Below are experts of layer 5 (counted from 0) of a mixture-of-experts language model. Rows are named router (the router's row for the expert) and show model dimensions 128-159. Each number is 500 + 50 x the weight over its row's rms, rounded and kept within 0 to 999. Numbers have three digits each.
After each expert's rows: "gets" lists some tokens that make up at least twice as much of what it gets as of all text; "mostly gets" lists some tokens that are sent to it at least half of the time. This comes from a sample of Wikipedia text that the model never trained on. Tokens count by the router's weight.

# expert 55
router:605487538524452442470465485496405489483482540579464500423487534469429495571508405514491477448552
gets: " |", ")", "\"", ";", "'", "]"
mostly gets: "]", "\"", " —;", ")\"", ")", "”"

# expert 62
router:577468572499461405388554478509481445509457532540491563460480522456454432525534495468473444398556
gets: " he", " He", " it", " to", " they", " It"
mostly gets: " he", " they", " she", " They", " He", " it"

# expert 34
router:533494542472437461446477484443511511553406467571562588489488556447442385523527450486447505447523
gets: "\n", "===", "==", "|", ")", "===="
mostly gets: "\n", " came", " we", ")\"", "=====", "})"

# expert 8
router:532499535458450457465496498512466422538482505553516548471527505464390494588520467447502487478550
gets: " |", "%", " at", " /", " .", " age"
mostly gets: " Wh", " age", " FW", " GK", " injury", " MF"

# expert 40
router:497533474605432457543462477480512470543417557599479461535515500519456401561542460499476442474565
gets: "\n", "-", "==", "===", " made", "″"
mostly gets: " sq", "sq", "present", "|---|---|", "\n", " co"

# expert 46
router:581484581519465455527386464472527444511497547513502508479479568445399481542562373492456432441536
gets: " the", ",", " and", ":", " American", " in"
mostly gets: " local", " British", " European", " American", " Chinese", " Canadian"

# expert 51
router:536499553587509470453448490462463520492482494562537532510525531425408497575570400434435469437572
gets: " |", "|", "==", " ==", ";", "==="
mostly gets: " ==", " ===", " %", " Candidate", " Votes", "Early"

# expert 5
router:591508574550467485520512469505438407475455550553466542475491569563478464534557407398516534421540
gets: " the", " a", " The", " of", "The", " in"
mostly gets: " My", " per", "An", "The", " Your", " vs"

# expert 31
router:547497584539386450337503519470495443580499525514518562453523503445457493492544461482498500441529
gets: " in", " of", " with", " to", " for", " on"
mostly gets: " with", " against", " began", " through", " after", " using"

# expert 60
router:576489535533404423440529458503449411458432475513503461399546539429473484534527460475447481461547
gets: " the", " two", " one", " more", " other", " three"
mostly gets: " two", " more", " one", " most", " three", " no"

# expert 18
router:499549559504491422535506455465445424536468557512514515445472496426477467587509443473486454412543
gets: " the", " a", " The", " an", "s", "The"
mostly gets: " The", " their", " his", "The", " its", " the"

# expert 0
router:566470588505521485481475495450499461497459630553490438502522548433465471520531523450499522506522
gets: "|", " and", "-", " |", " (", " \""
mostly gets: " ENG", " vs", " “", " &", "',", " (\""

# expert 59
router:586493576570520420529494456433503508498412594567489474488545577432457476527580440379457422490589
gets: "-", "/", "–", " inter", " un", " E"
mostly gets: " un", " dis", " inter", " Pro", " sub", "/"

# expert 3
router:548542531502488402470502422500438512560438576572587545415460533479426409594541431481473520439520
gets: " (", " ", " \"", "–", "/", "("
mostly gets: " \"", "(", " (", " $", " [", "_{"

# expert 35
router:567485555528467487540472542521426463530520510573455523518425562462458445582545415483479390503557
gets: ".", " of", " de", " Al", " John", " United"
mostly gets: " John", " San", " Al", " Thomas", " William", " George"

# expert 39
router:554537534547484434511414472510473451585528518507513499524488498444470422546604533447478493435534
gets: "9", "–", "°", "2", ":", " G"
mostly gets: " La", " Fort", " la", " am", "|---|---|---|", " em"

# expert 43
router:570563535558475432427506427461512406474484604530467509459551534438465451572500501509432496415514
gets: " in", " of", " by", " at", " the", " on"
mostly gets: " near", " along", "ṭ", " by", " GER", " ENG"

# expert 58
router:503465553559489428449440505426395452553479500543537510401441559459454384539529506448531507424538
gets: " of", "2", " known", " such", " under", " as"
mostly gets: " called", " named", " known", " such", " signed", " name"

# expert 2
router:582520551556445508446448495485490430480501511531533539481479512486416515553532447476420491504582
gets: " on", "N", " New", " January", " —", " July"
mostly gets: " January", " Democratic", " July", " Best", "\\", " per"

# expert 11
router:570506544506457437444440436471504466499470536643453584420551538400444490545532483452506439506527
gets: " |", ";", ":", ")", "-", " -"
mostly gets: " ===", " ==", ");", " ====", "\":", "%;"

# expert 20
router:540526553503457457535432462492378463533431547612472510489463555467474407571532452450422520411566
gets: " B", " C", " P", " G", " D", " W"
mostly gets: " B", " E", " C", " U", " F", " T"

# expert 27
router:566475536514435477435514480469490385505481550617505511407532524521483450597521503530475494425552
gets: "%", " of", " that", ":", " as", " all"
mostly gets: " son", " Candidate", " only", " all", " each", " just"

# expert 7
router:544491519478419481365487479430430406535470545541557572429543499444432456583492520486492445466617
gets: "6", "9", "7", "4", "8", "5"
mostly gets: " September", " east", " August", " west", " century", " March"

# expert 17
router:550461550500509473401538496440455467554485495539552501499504552472419432561556454409447490446531
gets: ".", ").", "\".", "2", "3", ".\""
mostly gets: "\".", ".\"", ").", " .", ".", " The"

# expert 9
router:551446525611486470525476492515406443498461579528490469514488550450421462561541522511436479514511
gets: ".", ",", " that", " where", " which", "=="
mostly gets: " where", " when", " ==", " because", "′", " if"

# expert 54
router:525533560499456425470482481440439452472428593522537501449576563453371406551506459473401532463519
gets: "1", "2", "0", "3", "4", "5"
mostly gets: " Two", "2", "1", " two", "3", "4"

# expert 45
router:507480555513423457388536449421486439510475557522597556447450509424421418609555424446470543405516
gets: "0", "2", "5", "6", "8", "1"
mostly gets: "6", "7", "5", "8", "4", "3"

# expert 6
router:568559535526469462483499462474455449487465538519459547464395560457370477547507503502483490465565
gets: " |", "|", ",", ";", ":", " /"
mostly gets: "|", " —;", " |", " defeated", " ·", "\":"

# expert 19
router:575503578506429424470406502524478472536446506558517459433485622471428462538505505430432484460575
gets: " a", "1", " also", "2", " then", "8"
mostly gets: " both", " November", " then", " Apps", " so", " often"

# expert 32
router:519546563516422494458527449478456472553450515583511533418548502466414518552495473477444498459517
gets: "i", "a", "u", "o", "k", "K"
mostly gets: " Australia", " California", " Canada", " England", " Carolina", " Japan"

# expert 1
router:568538623547483444477515395459482418521442543544553501410486571426434441535566465468429482469498
gets: ",", " and", "),", " or", ";", " but"
mostly gets: "),", " and", " including", "\",", " but", "',"

# expert 36
router:541514535506498473407540460458406429558466550550528481433448580523413475623500447432453448407534
gets: " ", "a", "i", "es", "is", "as"
mostly gets: "idae", " parts", " acid", " case", " house", " evidence"

# expert 25
router:495545566516471465408432464459452497404438513545545536430486564497469468486507428440449435385577
gets: "-", " d", " m", "–", " r", " l"
mostly gets: " d", " r", " l", " w", " s", " un"

# expert 53
router:578520561508521389447496494487502446508459511533518548354509575486448480529527422420424467506528
gets: "1", "2", "3", "6", "4", "7"
mostly gets: " aut", "sc", " dem", " Cons", " war", "aut"

# expert 12
router:561515550503509453456443439442441451555494555543600537469532544471514474547526478550396522502541
gets: "1", "9", "0", "2", "8", " as"
mostly gets: "As", " designed", " since", " Although", " used", " Since"

# expert 38
router:502485584557489442462470513480478419453498546526480535457501538465445477502519419474467487490516
gets: " was", " is", " were", ",", " had", " in"
mostly gets: " been", " has", " would", " had", " have", " became"

# expert 33
router:543432551569508481462464525530478454496484497569614510446552489422439484520555459519426511488561
gets: "\n", ".", "==", " that", " had", "it"
mostly gets: " due", " However", " however", " because", " ·", "|---|---|---|---"

# expert 56
router:536554582446425464387480448485478493536487499552566492462495523471449453510551451478452512458626
gets: "2", "0", "5", "1", "9", "4"
mostly gets: "act", " Met", " align", " it", "It", " Olymp"

# expert 42
router:537482612486431419435465435474467473556460559488488467474489554432450504563583466436467483492514
gets: ",", " in", " of", " from", ":", " by"
mostly gets: " until", " within", " when", " during", " from", " before"

# expert 52
router:525483536515448465405493495497443466522426522534490493417513567531460465544591400487476479475525
gets: " a", " is", " was", " are", "0", " were"
mostly gets: " are", " being", " were", " may", " has", " be"

# expert 47
router:562468569579527485486544474531418421443427472533549467447519505461405398530554472510466473433530
gets: "\n", "1", "==", "9", "===", "8"
mostly gets: " Location", " Clade", "ṭ", " served", " details", "present"

# expert 4
router:576566523485517450395520461489458449546450540557572541413548515518440486481498486485546527481534
gets: " ", "-", "–", " (", ":", "/"
mostly gets: "+", " MPC", "(", "_", "×", "_{"

# expert 61
router:525529531557424476509477471455474411566481560590490525475528564509403357545561500427473516410544
gets: " to", " as", " of", " the", "1", " \""
mostly gets: " To", " became", "He", " He", " joined", " becoming"

# expert 44
router:534467621519500425542411516469423449579408547567463509460396499498436472621541481518491463430500
gets: " ", " (", "–", " a", "born", "^{"
mostly gets: " until", "born", " died", " born", "^{", " approximately"

# expert 16
router:501513512499442415431477457449422502514495544541517478502588530483417433530595493492532490492551
gets: " ", "ing", " out", "ate", " th", "ating"
mostly gets: " th", " car", " Phylum", " ret", " sw", " make"